config = dict(
    n_layer=11,
    d_model=640,
    n_experts=64,
    experts_per_token=4,
    d_expert=240,
    d_shared_expert=0,
    activation='silu',
    moe_layers=[2, 3, 4, 5, 6, 7, 8, 9, 10],
    n_empty_slots=32,
    router_score='softmax',
    normalize_top_k=False,
    routed_scale=4.9,
    balance_loss=0.0083,
    balance_bias=False,
    init_std_router=0.0392,
    lr_router=0.00179,
    vocab_size=32000,
    norm='rmsnorm',
    norm_eps=1e-06,
    tie_embeddings=True,
    optimizer='muon',
    lr=0.00962,
    beta1=0.95,
    grad_clip=2.0,
    batch_tokens=131072,
    seq_len=1024,
    train_tokens=551900000,
    steps=4211,
    dataset='wikipedia_en',
)
Below are experts of layer 8 (counted from 0) of a mixture-of-experts language model. Rows are named router (the router's row for the expert), up (a neuron's input weights, with its number) and show model dimensions 320-383. Each number is 500 + 25 x the weight over its row's rms, rounded and kept within 0 to 999. Numbers have three digits each.
After each expert's rows: "mostly gets" lists some tokens that are sent to it at least half of the time. This comes from a sample of Wikipedia text that the model never trained on.

# expert 44
router:431471478530516494502481470499489493503455513514457520488507511534521529538501467500557499466501544504476538480484499443510469512520526523473459502482465477509480470499462523515499475529493514
up0:500532491456499526499485495516467506506499543477521487500523466460477526575492497486516471508501464512507528546530492513502485462460503505521546503485504518496499493527544482510510534550485486
up1:497489501506510486479530538496457495479508499496478448507511518538553492518493516528474493483521568516500512527487524509517505519441503487502526510476500504451474533514559506487505468492495492
up2:509446530491495505496502535496489488527486473538520475514550486508506492480519485507497506489493483521508479482508441496501482521541519522462449487501522472492501533504472510532528489493499536
up3:498485531517506542476462513531484492557459512532497485503483481488517512506488539502508508527513450501491490503510539493509490499515499451496487469487513518520539498481506488500486492465506491
up4:500496523484502500503527528475526531486486477496500466474508489526510499448520492487492542521470544525524466499502498522533513452498479503534459480479563457474489509534491502507501518486449477
mostly gets: " married", ".0%", " Spouse", " died", ".1%", ".3%"

# expert 30
router:504480460491513468443498480497529518482554491457445517492558500487532468468506495478449444485504437533485511501519498499498501510509490481549511494472484516548504503499489479484531470473492508
up0:489478465445499527484504490485505536509481449518520511505501474474505484519501505506511485530514504496498499493484527488460467485480538459509517487490485478500501506541481523531490508481508527
up1:502506529455464498505497463490492532484507436510543506470527513517474467488489506470505510537511494441503519498504495497502496509488507497472504475461489503525456456529486520486484457522463481
up2:521530554492521503457483549470524520524517524450505530514465469437488486501480514499502515473523466494523455515497429530549525480463513465463479473505478529496444504498470530496474507500497511
up3:504480458488477534526532520525490525514501516508476500491503540489461513444507522532516522499498484503491518528491483498521477499459489462498510542489537522501487493453504524520520549522481497
up4:501489528472490549458490484454518495470463493471430460555494543508501485519502543486507508499492479511517515492543503492497507433515530464466496448523523511459556474503497531484498499476525486
mostly gets: " million", " billion", " Cup", " NCAA", " 500", "0,000"

# expert 0
router:539480474520511502510506493470474454570546486484520545500538542521533444517507539479518472490505544487484548531497504488479562497486540493520495503500484475486491448459508500528475473472502538
up0:489539477468510481509518526509465483476467497527497511488458486483476541548499478479468488511502504546547482433476476484462472482523517494512496528464491546526476474475507513484469524482535505
up1:526462473474484478472451487512483450483500493486529493546529569501473483493496529518534455491509530537488517491507554493527523482543511500511508522503502508507555531504497505480505508497517495
up2:508478503488495537536483487453531518556534494493515584495522477527547489463480520490492490524468504539497482493531470546522515483532481471482497537484498478523500508507521500519483505543498512
up3:544508484521527481532492495486502459500510545464526488491515489495537502417504498503497475481459510525502482500537486554499495477535497484489475498497490455487509494487475524512476456525499534
up4:492464497435535485478543524539532513482483473481498512479483522496479467493506476531515527505494472523502515504476515524510482456541475490524459507484504469487489492517501502496524483510474538
mostly gets: " ==", " ===", " ====", " (0)", " chronology", "^{2})"

# expert 11
router:467484521535473496516466512489510493514514508489469506495523499475550504499478468457535489504507544564531521503464527485470481504464471514530434515520494500526502484535460484540463519530538551
up0:528513503544493516498530482489551496544488511503488440483527535487530484456446508501457473516493480528499461486490501522456504475536462484514507509479494479534533501508492500473461518480509500
up1:509464505484499512527530528501515507509497521469519501521472491528467528491511475517534491473494479516479522512492495478461477506488485489505517471489467516531500506459515497466482524502518537
up2:468448487452509530490453470521479449466495543530460480516530513509532485481520508494468525495545497498499521497532514486482475463485509519513511529490466478497508497460482504458538486491457515
up3:488483468487515466492491500481494494472505532490509488518489492493493494470526465531519538481484460507459486494459462474496518495467504533487473508526441529509528517534530513517530495517459554
up4:468474506511520464488496503514489534496485500510480506503471481494485472523501495538510469504465531521467500563444505495483535511565475530506511534509521534497503467489529522487490496551512460
mostly gets: ".\"", "\".", " ISBN", ").", ".”", " 2025."

# expert 8
router:498508511518477509523506518500532459500513467478462522510496490556456495513501531504530513503516504516488491482548482503482461477513523535474498488490503505460488482509522450484497507485512449
up0:524505464479528488514487516523493513499485477527519500516516448506534526506506482510474469503498507512477542512480491501474523490502533498486516510536515477502506481520525567521485489548503552
up1:478516464499499469487528492482515495504505497539477486521489501484462526463523518524533513570504500524538470516503501499473489519517456509462515504523505504495477476509501522513482492518472518
up2:508515472536493472474454497529510458505496506479511479442500519454495519446504512526462466501469500467492484477475511469436494521476473545488485538509497527511493526464485487481510502485491471
up3:453517493481499459507473490476504511523523530504572488540510484492523475504548473489490520479537488498514523481477553527502513498546492474514485503523470482473475501466504501527479489531497524
up4:513464517526534515489501492476506449451502476526502472486465471498520519536512484459530475511491466497498515496532491489528493477500498484504506533487521499442462498507507545514478462517489453
mostly gets: " Clade", "hylum", " Coordinates", " Binomi", " metres", " Website"

# expert 24
router:498482525503526496506530505489514510506475460524491486512546479527524506515476536528494536493526500500482508538513533489505504503516504503484541530472533534476519508479508521535524530463479476
up0:507488515491491527481513521527520492508492506462520499483485474501548501467494470504474510464500535534481473471526558519468519490517479512545497534520484481453504509509519506515523522517522487
up1:534475494501543473483553497477472493502526479468482473444532519511476524472456519502476457488487509523551491533498529498521481483461507522497499482473466502547479474464546504467478502493510508
up2:490549534534511503501519462485504470463536503482503558537519505463522538489497478471506529495519472505527532492541524456508511478493531451489496558489521514471547483459482508435481512505460452
up3:507523494507492496465499506518483496499493465511463516493521483507504517453511476513458520491492474473496500511514508510485520493512505491479475506448481524481494507518443485471437493489498488
up4:484528495513494493466500494484492549505474527512510514464521496511456413441494474527529456509493462519462552499519496561470488516489536456545526540481529538487505493472524482484523480519490508
mostly gets: " La", " Le", "Ha", " El", " Za", " Ha"

# expert 3
router:504557524478451424507504512444517492503521565495554497478518513475501496537476518477485466483506556478502467485523488465514530519500534509538477500507499561536477479504473486504461509499476592
up0:486454503489486473499496453553496490544495502460542469510549500460497480509533492533460521421523534498435500493490490490489454515477455466506465515523489532541478484519502549518525482515522461
up1:490470473492500517485509491514508520531458520443530495463509482551478481509509489528483476540490542468475476514546457511516512510515517538504514478488495513479509522508460549508507499482467452
up2:502534486470492479449518500537474498484521541539546510489482462478567522510503516487508524525441524545505502465500480478483488514505472504498468487491482488499481505500469479503553490497508495
up3:525467517485582523467492515445512511487483500484526523514539429486520505539525501517514534443487474480491495517502490489450486510506498489514495522486525479493522513467510535511516489483483521
up4:490495507529473526523475468504469476520512486491491512484559538460544503499485466476478485468504481512498508492479473475505530502472498501516480490502491536507513493467519522563474476500474487
mostly gets: " non", " full", " dis", " anti", " pre", " re"

# expert 9
router:492503520545487488524499524516533495517538555503497490465515506458472496500527457532488480492467508487500487484519494516494476489495448503481484486528518544518471536487485508501508502571481479
up0:506535511500517510522507475524518498502527502490514510471478504482541473461515526512525510501498522474528476493486471482521454491504523435493524501507442493483523488481494485484540489501479522
up1:495493494494465487489533527476498507487535494480448489507536537513515499481515502469514481503533477486535529472504462488473548507512431477526534517477501519496533504526510532441454523514501496
up2:465494522538478483469504479506536496501536510473516465482526540483476507500517499521495473500513473472488459491492520445524499492529515474509463500516497504487443499511522522515546487498528493
up3:518520449495452512473497544466484458509469496492498472488474506463523516522504522535490473505526496508487543537526499478501463504473486522497534522563528496534484489503501504470522479490499523
up4:501495495502546534542520502495524511469494474551499486471473528494499463528467505538519463476511519491481533505501478507528490448474507512513469481499485459476504530482533561524505496507465490
mostly gets: " c", " sp", " St", " Di", " Dr", " Jr"

# expert 63
router:520501508494503527549504514498506477494475497485490503522482475512532529489499524466501525486481451516488486468521478450466478467490527522497479492463537533513530518507501505497492510485504511
up0:501469508518496496510499477476493531447505452517469499480536552545504511494441529486538477495519467471496475470515505469501498503537502566497481476475471528518493498523449487482524522516487497
up1:528520480475484487488467543518472493460523516492504500496480489522518502483474533520463498544531540452503547501493482488488531505521481465478504540511488496500515511485501497502504524517481491
up2:507472467499559515499461511484484495493516497504486498527467506472550477520439527491496506498487497505518535489484501505498506507491516547492503502473492521470479475440485544483528528475478524
up3:490525487498539469485507495445530506513502501471492516473526530534505504462471486524507495486504519513489487497512542507469505515495499480501474511534526500528482545444517503499500506571495483
up4:507488489545512511491526495487501555509478470530557508497470514471520473486527477486477520464488448502420505540501535508480482520457493520445468513495500489489510545512502504486463488562496474
mostly gets: " 0.0", " 0", " −2", " 0.1", " +1", " $1"

# expert 13
router:468513544497479472452519533510510496493492555520577480511475534451503482497469509489524460451514492488503469495521553518476512545521498527501514492506489527488512531471505470524501501525476504
up0:519520489487471548509468479475471476480519487488514500437485450472489525525540535511483490485479510479481505505523512484510494487495465486490532479483541542483477489490513477473523514489531502
up1:486531524517510471473501503481524470508507522519475532514463547483465531509504525486488537507529518518507551499472523516525517498502516496510519465537477486525542494534504522545544531482533540
up2:500513451483475507480473482499490492473471546501582493526520516511486538552520512492493524462481458486492497518528492525483503487529535495486498511497476498519484515506494535492517496517482518
up3:520494485454513490454537470468517484522457513545514448529500481520486517485497528527504552460465504560473490506490496480517512538526527493511470510501479533525495480503517504467459548500467480
up4:473472482500444463505456455521476535490530521502506520544479493486435501505474494499457537476540498517527520468486547539504447506487551514517495450502516506491499466522554484551475477507499505
mostly gets: " After", " during", " until", " During", " since", "After"

# expert 4
router:500481528457502486463510490507507490509466490535462483525542526516543514486526563530474528494517474505504561505536519495481483488532521502470534533453504473547537480525489490526478510500495484
up0:514542541528512467527520460510501481497472480496514479493489531470575469493562467480426504507468508500491471503491501511497457479500544500504514531467544482502505490497505554514504495437484521
up1:504479504490525496475514526489476536514519521494481452488504517519519493484508508522507473449524515525443507510427487508519542501465495491538476470520502484533506495476480489488460520497536513
up2:486498495491555466528482531493490529565493474500483492472509503467511495463493507516473483512559539502494531538485554531555458495500462507512496498490478503473501516501533543502519515502507505
up3:530565494492494466479548522497511524490487499530544507477485558468540487510496531461536513489512525522501548502540510510489518505498504505469527529497469485500474453521507511511450479483491510
up4:488509508481503484501498533507502494482480470541520429477530511529484502478508535456496507540466585568505478521524500478547504467529516468502483515491503495459502510537491524491487468477518479
mostly gets: "poel", " (0)", " UEFA", "loan", " FC", " Maccabi"

# expert 33
router:453488504532486499512469502488475468515502468466438478452492473514528473483540483499473494500489520508526497501472461523516532517477518509547462489536516463502475508472529480492486529506512480
up0:526500500473510466473480493485536517479508482489481483496518513513474503482494524504559470490527494510483465521513488498497435527508511462532478471493524535516465489468501521480482462474526485
up1:472487501512505474489519479540465469463490450491512550448487536515509520502508513556555533507521516493504488464483519470477510475526480503518484481486509512485498485489456484491544483490520517
up2:503542467520493503502498538467515518517470457503539540507474475484482480517455491483480521529498513505538499529514470535479551468504477471466504561478468502477526498504500486493523525537502503
up3:541540534518533482493488498513504462455473460453481480481510473499517494475523457491483509434484496507535507515479507567477470435483497491498471496464537497508485495514498498480491467480484537
up4:483505573508503515511508508519507456494506517540542507492502483460495483529503487513535520514538478494492441500495539440478490527457473492518523485475537495540489476472527467508486502498540499
mostly gets: " usually", " typically", "qu", " always", " often", " consists"

# expert 23
router:495521485461475485549485455525463490485508500507484453500529469427496446475501479494468528506479476542482469470482500491488548577486485495479493475546509504550512470520506520512490496504518521
up0:472467526468507468489478495441498506492513487457508494510480539510552485492540504506481495506560526514532500514560506502503467507521504511516505484505522501500481554511497481480518449473486468
up1:453497492496474502481496484501531529475479500520559465503487496476468518509544496501519505514480491499519509469501504476508524495498485489459484535492505486470539512512526478511507479508548483
up2:520474514459488541509452465471467465477534502492515525522455511512526461513482458520518490526528523463494514522549473493513460532491523554462491526498471468428469535496476481527498495474507499
up3:494537476493497521509488513510483493501518522469499481484488550471500507506481513521528517517503503541466499523475454519502478514499505517508481550514474499483483519472531489492536535526478488
up4:511515525484473475496467490496516526470519493491505492487512492519495520471489525535516464511482583548534497511499498449491484487488464475470476517507457485514523493502450468495452515541532505
mostly gets: "HO", " LINE", "AR", " GT", "OS", "AT"

# expert 34
router:512441477441496493493513449515494480477462487518484493489526502548503509461476500462534515485507471468500539492483455495495468477532499500484531522513525513505463527490466487499504504474518504
up0:499488489518494509519501470481491447489466483531502521514493519498487508486470495496471502489526503524504545475450460495534502477448493485507489444549487477528507540504539512510506487493503483
up1:533498505464500528446479505486483482536478525461487490499483489480500459531517539510449486510497481506498565470548508500485513493478518506512504484492504534485531479518503464502483476466454518
up2:470481488492501472516534472451473548510528540492495552503459520494490537437505525459523467490471513515505512451520524472498527512475527502484511502496479512550488506512481520504499497533456489
up3:514475543500478456485518502484548518556488518478499477537490494561501482507475466459446500504493516495482504480488545521576523528531531476485470459483477512539495497509501505516485496485477524
up4:507494519484479532517504521512489485509516484483481511493532499505544523505442502517533503507536518531501485517498502481562429515518481509483504513491500470475489482511506471484494493519487504
mostly gets: " JPL", " Socorro", "–0)", " (2003)", " (2017)", " Motorsports"

# expert 28
router:506503544512524528491503479502502518476504484476501525484483525470458505477527536491516473520506448482459530504527443491497523439509484479519513488482482472498492494482547462517490472488501521
up0:485523485491522541501488488506497502471498483500501470532500482501534495540527462459443491484508525479522521482433488465528515530452514487521497487506526529521499473518490524550498493496480518
up1:472513471469496506489473502487519519497528517442464511506522533494517489459446476507501511542518527535492491483503480510528499455506528479486502491503498500453492520486510519486493507481451513
up2:512506465442533485510499492515504475486513534494457562487536469448495492477519514526512554529488478546458512495538506499516493458416472507507545525499496497525515480466511547478510482508482498
up3:505526533498453528524539476498479520533468500488445494493472545499466515487492491518499496528516487528504513507449497525489494456484522507500519483480482544500492499543513515547466492492503533
up4:488509507510513529503535506497466512496500456512470496482483513519520483510494523507487478507487492466531512544499497486491537480498507526512472483466494470461509513508505475540530552471514509
mostly gets: " medalist", " ±", " Goals", " (8", " Votes", " Pts"

# expert 32
router:482460514553484526448511471474542510493471453531468468489504542438491532513494480517501485513546518497477497480471467480472456491483450452493491509530495483529482514459480476505488464501532468
up0:488495478525478484521523513476515444492507497522451456475510468470502526497487482507466481507469536445488488491524479524546470462493514473509506501539515497477530536474502515457477462508558493
up1:553468488508512451512489493514508451544546440508500486518512506492517510540492502495485471506458493481452525472545506495534510503511533512514530515485498495443489486470479497526471500487504481
up2:494502516534495519505549452522487513502541479492487471525526499553515481529496526459481478510484501522518454486524495504539537500497509547478490485490437492484551528509493514530532497489511506
up3:488527533445517467455456509504517469507502524510480535532504463513510515425448495471497480486569494535496456490502503518473485500512491502503490492480491499521502487483488491503488518526486511
up4:486535510515514535520468511511494458506482442517496501547490515522517455508501473481521512507493527480497502508472495491514506511528475468468520463486495522504480502495467555519500524477486469
mostly gets: " |", "\";", " 1;", " 17;", "12."

# expert 26
router:525478495523477504500459487492483472506531521494496519447452477480510494524511475496498523505477505491487464513478547548453493498493479478488498472516501537451494487499486463502494484531495522
up0:498540479479487506492514496510529484496470465490426487527466481488501545493516497500526532468456525496507457508494493517547516529489496483511495550521481530485510484536478495551552543524519485
up1:487484485539475434505478500514503542528480549499479507491467494496518507501448476532502519490524499512510499475499566481510528517540503498492487502523494519491520500514485517515473495484514486
up2:484525461502465553473496490497544519503540512524512509518498514519433487485473529479494474503551469451503529525480512536487498520486518508505527469486548491479469563518478482506523499532458477
up3:481517503516503497462547510505430515497463511518487468465485470498530492498479525499450496500497510499495535512503520493513487494506525492498542488487519497500539489508503465503541449557513496
up4:510520522506499505524518476434502512509499508485500517491528495470494472526480516508522507535521492510455473455504515517500536501480505505469484488500506450516474462512520523486499500512536511
mostly gets: "ation", " development", " construction", " production", "ization", " recording"

# expert 2
router:489463565506501498510510440532444455480478497477463503539525489492521498479493509537528481465484488516497489516494487462477534515489483495505497501497539483476528481473509515459516493510493461
up0:517489503484528484493483500548519503507469457471491483509537448476506500519471517503499498505510533504536466494534522534444446512505520514507470470502514523474539495487515512505533522529510518
up1:515477499487526504501507481527533489492471493496497542478485514513512500531500486454503498533487432510488451493487493470517476512496521540479483484469504496468497457516519484495484509459491515
up2:508510504501479469491501504467534510521504512504521510494475481494522511498500466512521520510536497477502483482484483503496502499467518506530474487490482507472500474515484486495502524487508510
up3:505514474503557450491501529515499559523491516510475480492492493472493485479521549482528511489494468490503533534495518449487508475505506466491513522497526514526485519449525518488498482509488498
up4:490441513501473480496545479522475485556487490490541498508468495507464484482460459540502496545543485510452466519496496503539502511503486515496509521477507528523525499507487480508519473528535481
mostly gets: " N", " C", " Z", " V", " G", " M"

# expert 43
router:472457478503506528510504507497483509499488476481469477474501517478523493498511473480499504545505540477531500482474484501490529558433486488492458450467514483495521529514502477514464502512488487
up0:495476548508496530505499495524496498506558530494497522501507475485463477492499441503543518481495499497527493494488501541534497543481502457498479542490459460513498506493523528561504486482502537
up1:456539485538513452526513453490465528489524461510519485504488490506482527516471527547480496526469490513463498498493518502511541536486526535507527515455518473559536503437496471466496513501536547
up2:494516502497530482513489487509469482493443514475494492515523522485556553486441513486473487515510526495504517502506531494473484473504521499525466508501460466446505520508502538535454500518501502
up3:532509455526536492533501500497555493486472519487537490487528452515479499515531490537502551480469491503496519535481486488484490507503517456449496492485490479507472457498500476480560477543544499
up4:529525529518494486531528521483481478524512518505437470544516473492549463510508472525488488505502497524530483534485506563503511441496477500473450487505490467442509482491502507478460502479521462
mostly gets: "\",", ",", " 2007,", " 2015,", "),", " 2009,"

# expert 29
router:507576505476515491481520495530514497485503522501494507503533485435482501502500503450485501496509496457506473492477507474493508518472489543492530509461528500492514500462495517527507518516477483
up0:522503557445464489506455493435517505525474491541500503475500530499484493528491471471478519530500552510507531513476510530513468500483512504489555488506493478511469477524511486488478519507557541
up1:516522537433480495513526458507506506487490556495492512509567497507521500507484505465462470543536504493542486518521505504456540497484495556499496529500493482498525514516485536482464488512509456
up2:487544556489455514478519493485493493488522469514492447473489518486480490536470472507503553514477543504463507504463488499485536471472510528492475468513508496530512498481489502509491477515487489
up3:495483491505492499498498527547514498509491512476529556507537480519495464504535468506489510493529508505528451505518481471470499498528471514497476499492526502485518467524505516525502507446511491
up4:518511476503517553494538491533474452519487472506531492511503492515492512506512522506486439493533533506498516520499513516518507505479505507478527481517485499518520552480510508477490481482526508
mostly gets: " Ad", " Co", " $1", "Ca", " $2", "Ho"

# expert 20
router:483479504510488523492485501489458482495498474488493492500527488510495513463476524467533505539485512495464477525501504502537457481507534511529539513471468500460499500491513498499550495529488460
up0:540475490472531511506497493521528529497513505516526471490529472539473490504511495496520497464525495476501522481484511471474469449515516540525493490491561532486500537497518534493510489519446496
up1:474531512500477486526495496488484488509518528462482500480498523456467589526481508460482504485508487487500483528469498511511490518482499484519505494552523522508538515495459489523464488478483484
up2:508529532477517509528534484532527534490446514539505514489489463505537502468444487500522487493515509486486494494503529479502534439532500510497483518510538487511505499480547478497469481487544476
up3:493529469522505421462483446474512512506508477497494454540509514499520476524532500504480499517502486492501507486475566542482473536488490497542470498490512481505504485532499511524549491492491460
up4:527517544537482535526523534476497459493500527493541509495539515544469470496465545526478512453487500492466502512484550517476537505478535530489533473508487553466516548466484479511514502468468473
mostly gets: " CRO", " BRA", " may", " could", "=", " must"

# expert 5
router:487508505491460514488479534485469511496528498488492470492484522447473515472540515509503513561487516473520491513534507457499491550462507498513507505492507514496473499478494517454454486544509577
up0:524497519515492436464496486507470496514520485475451504470485560531546496508516531543471498495470542529500486522526504440438488484551497437484503474496482501520467506535510486465510514489538536
up1:511488533479460475508554509525540526497486591499536515491546499514481503480467479479541472517501516495486461502514490471513506501509482510457486471505472487460508490476495495518517493528457522
up2:490481524516493522520536494506510495533493530500521495514530475452531529522514523539485466474520506497525434546535473472450514453488484498493497501523486498508513476519507524527539497554523511
up3:497494530519479507515503501512503494504470464487485511466505436490494479524474532490500480504482477457419511530494501527489492515516485481495474465557489482444509471501530509494522496485553485
up4:536522501505461465494514481468481505474485504528462442499532538503450528463484514535505516508502491529540482492510531483470475508442493531498550469487493533534507513496505462513501486546485500
mostly gets: " you", " alcohol", " there", " humans", " patients", " cells"

# expert 59
router:517468522481484488485528526515501470535553536505486484477499463455511430504521491539456508493494503446517472543476514524495519565511473504552475472482547493514479496550512513473481476483463475
up0:491500455504572507507523487516474489455495538500522540494524484561528517487492513486506520504460498506479519578509484475496468505497510503500542531524506487501534555518491524503510515484521507
up1:507456500459528488489475515503501506467522506501528470540499503499506506539533534493520518466470478496497491492508497514497498514491516516472465470511533524522498496514488541495503488468527484
up2:464493528554512499514506464436494522474510522469509526494527499473545492487520473460495505540531546491474506507521493480462484488478423504488536506527498508518489478529511492512483502557570513
up3:514470533555510471564446504494493488469501463529527528488530453473560488527498497529492506515495478519534506509505485509496503483480485484515546529452515533529454459497513535489526487516536450
up4:512452507512504524532497509480520517517499550504460512483481440462503510518493497495446518503481506507495563522503498485509470527531533487532534498513513520511481526509501517509548481562478517
mostly gets: " the", "The", " its", " The", " their", " Its"

# expert 62
router:480484471501477480530498518453527505488512517499490487497497511494516503442526521488510468481531481473491499459469493482496574450460447532469478452520515487493486517563561506476532520509472463
up0:492532517503494480507469509500493462521494552483485558512474517490515503463541496471521527495512501483486514471497511504519497478493512484517523528513506463493486478511510545492460512522480536
up1:492487524494498479489484473523488477558455461503499514546517503520478513504489499483532493532504464494511524521506535512486534495495492541496457521480540505514511484559497526562480512537496488
up2:478477538467534554493467530500470535549498455522473474475507535513501455509532545508488475538491516515546478546482468436547481487491419538512481510491522473553492501512512517495513486526501529
up3:487543506489550548512489508472514505464508557509509490504545519447501478498537476525534501507504503483502481521470512490473476494518494519474500452479481502476493529546491510465532507472522511
up4:491504479464517473481478460484472503533493515441540521518466534501492497486515491520545538518540461490522500492527454532489529499499485478481509534501524459478515561518462486496509484457507495
mostly gets: " UTC", " 4–6", " 01", " 7:00", " Saturday", " 03"

# expert 19
router:529491512494473516477523505528477499475447504541519471552495460503468511548546483524493495526496470525502494530549525498528486519484463509493489489500506469523473508501536500477498440515518460
up0:537507495458458484466539502521495495483486522491502513452490472475481455498506516493549463528512538470540502484471482529506535475519527519536511505500504511529498527500534478511497460491513513
up1:522522497465505522510495491505522501473501503485495495495479452480524512497500495519524506481471469505518494548482498479508446482479488479476478460515500491512497482515559505494437547485494495
up2:504501496492496562496496485505477527493507551535488502480492516504479477508528493485458523521485477562513467521483511535519514464492507465489451440511497528479512441539485513545501475472467478
up3:499472491523479511526480476487486462482556494539493513446543514446534456513524504477500513502492522509509478500529469511507497543483497497482473519526507479466502504503537507484532498485512501
up4:476490479515517523475480464497534482494484503498492506511494467496488515499511504540468510467526496531504491497474489503523542520499513509473525510523499473535495503508501485479434467482510486
mostly gets: " This", "The", "This", " His", " My", " The"

# expert 61
router:506481479507489528499510522490523488501471521474452496475503521492543419528524518495479514496504514498506511530506477484482466544490462513546538549505494546517505516492515517503475485499498504
up0:497509518498490485486523454472456497519476537464503497510498500486514521522527517574523513519547489469501497459514482458472513556502501505504487493504518521527501499528521529544504498501467488
up1:490521484572456522509495491495512453512495526443535484533468517513526488513473489513535539527482536500462560499500457490522548470544496536454479481477458509523467456459489539504511507502513487
up2:450497502467465470486459477525536500437508478501498515533492444461508471504503483479524451499537565500490477475498526481486517492516501498539465498473474522537521524508484502465511556491498472
up3:501491437479540469481464513440495520530439526507529518523490498490483482501454503478497470513505481516492521494479466509491457513457494498477502502550480534469516482532522472519500539535489497
up4:520512521475502423478522501507454508458528500517493499544464514509494509499466469487541492552501501475506519482510499490545493512494505521508474470475516542490514503488512520492496498476469490
mostly gets: " be", " an", " very", " been", " is", " being"

# expert 15
router:501503464449533497472476500490481519466496445513482486550537502520522494457469529475467506494561487516566475508480516527484509503514536502487488483490457492530498474487509504503480483501465505
up0:481485502468494501503485501506520481525493510520490482478492517505533496473522438501475515506541488503523443477520494522512459516481510519512466452484500468514519478477524465491487445476517477
up1:453525485547457545492538532486504493519523504518512508455496518514480456509518553455547521530501460503496505486486487497493513492507486443477499489496517485478433517473505489496539496486506476
up2:520462512521485524529557474528474539505518464498506515516485527488504557466486540514506451502499509511480482499514503527476533506519524468500487542554442506531477450509488493483491498494477482
up3:492477503528524502491494464483517501525521515476526496497506499484472514527505562553467476541513492510520498537492473512523504469513519527527488523478525464505476467487459474532561475460424501
up4:515540480492493497479482486487485549531440474504528519475470462511544489497498501512510514489505484525483529478462502475469501498485515540466519509499516518533561469498555526509513480545504485
mostly gets: "also", " 2024.", " 2022.", " 2013.", " 1999.", " 2018."

# expert 46
router:533491523460515482436512492463469513510512512517518485525469495521483455486488476500496468491489563476481510484520505517480491536487492508522475482531516505479508519486506465483467541435465529
up0:530509505472491490525513459560524533479510516472517499518502457466481526487473504520514491485503456483514505495494496560483482542491467527500471475508493500486546489509492489505498511474523532
up1:502566540502493511495513499472511475524527536446508507459534529516495522484517521524554529469489507535506524506483537478506520540524491494544493511495498488510513474500498513531505526526543514
up2:560486508488549518513525484484513485500464554483521473505561489440485508516445503484478509489462460487518516512502502514522522467522518528537524487514490478464512536458481483508476490526467505
up3:510498487501480491494465466497489491542534510476457523489541546529542507529517501524482526510492462494494475488489514537519458509468470480478498427506459500495524477501464437503470519453461508
up4:496508485509467439455513508479540467542491495472477487507479565496535498513491477467481475509497475530461463502517530537521494473507482480509468479484527485530522448531491510476506462481494521
mostly gets: " However", " although", " whe", " because", " wrote", " despite"

# expert 58
router:496512459493477455515527440518490508489523487488517493515494478453507497548469479513486525524478515473451494449512488536515478563516515516508474516485502501504479493497485495474514480525484552
up0:491487507499486508439498485546515482473512513521485456488524529509524495536480499533526468486504524495467520519471480485486503477518502494461530501515517464542480482460499447488546508514488520
up1:517493512516484521491523510508512502520488492517516503479529577516484494494509463503544490503520509499556508487482527534494500446512454544469489496514470519441482527533479537539469496531458432
up2:495468561480522523521524528511544517544537534524519476475509512498477518496461514468497509509482490497487496461506489489496523515479471450500531515502465486476506457481487554476495491503510517
up3:505462525527515459530489515491464521471513507499493549537494480538538515518482485493550500553509456475509434498491493522499452506492497515514480509518487480500494484517497491500543506493519491
up4:476484472524498526534480520510517517519488478476421498515485518533483488532446527545514523525470536525500494517508536479499487521523485497469517503460486511491495536523512460458539519503510459
mostly gets: " Film", " Award", " politician", " Secretary", " executive", " director"

# expert 42
router:505493529514511529517531532503524492507553502495531457519495526517489490475486511468525538512492522486498503503517501523509497504527462505552539471513465521518511485499455491535517538541454501
up0:496461545505516483513495500504503457502465527448490481502542492456521507505465513530494526457473513464500541515543461513519507484487507537482511470486527529509518525498485552507507476529482483
up1:504495524502493485526507495477476467505502528499480508498516483471517470503529480487490468517496528492525481471440513497542493540513516520489446494485502434487518519517462525499515512462524450
up2:492469529479499525486497523485532522556507513458504519448504523486489484535522477539523512498496521454559447536500521540459524498540512481498454498530477486471459480577488469465472502479527495
up3:473494473485492489497454475511485473479500500507504468533498461490493489472497480543518500474526455452530490472489529496508499494501517513501517477496471462514497494537503500427481481516566515
up4:541551501478519512551501463492474492534506508520491488530481504507528502467528518538528496498525475495468493496528509431539459493500487513518501516513513489482523516478517465492534478460480505
mostly gets: " took", " throughout", " in", " take", " taking", " From"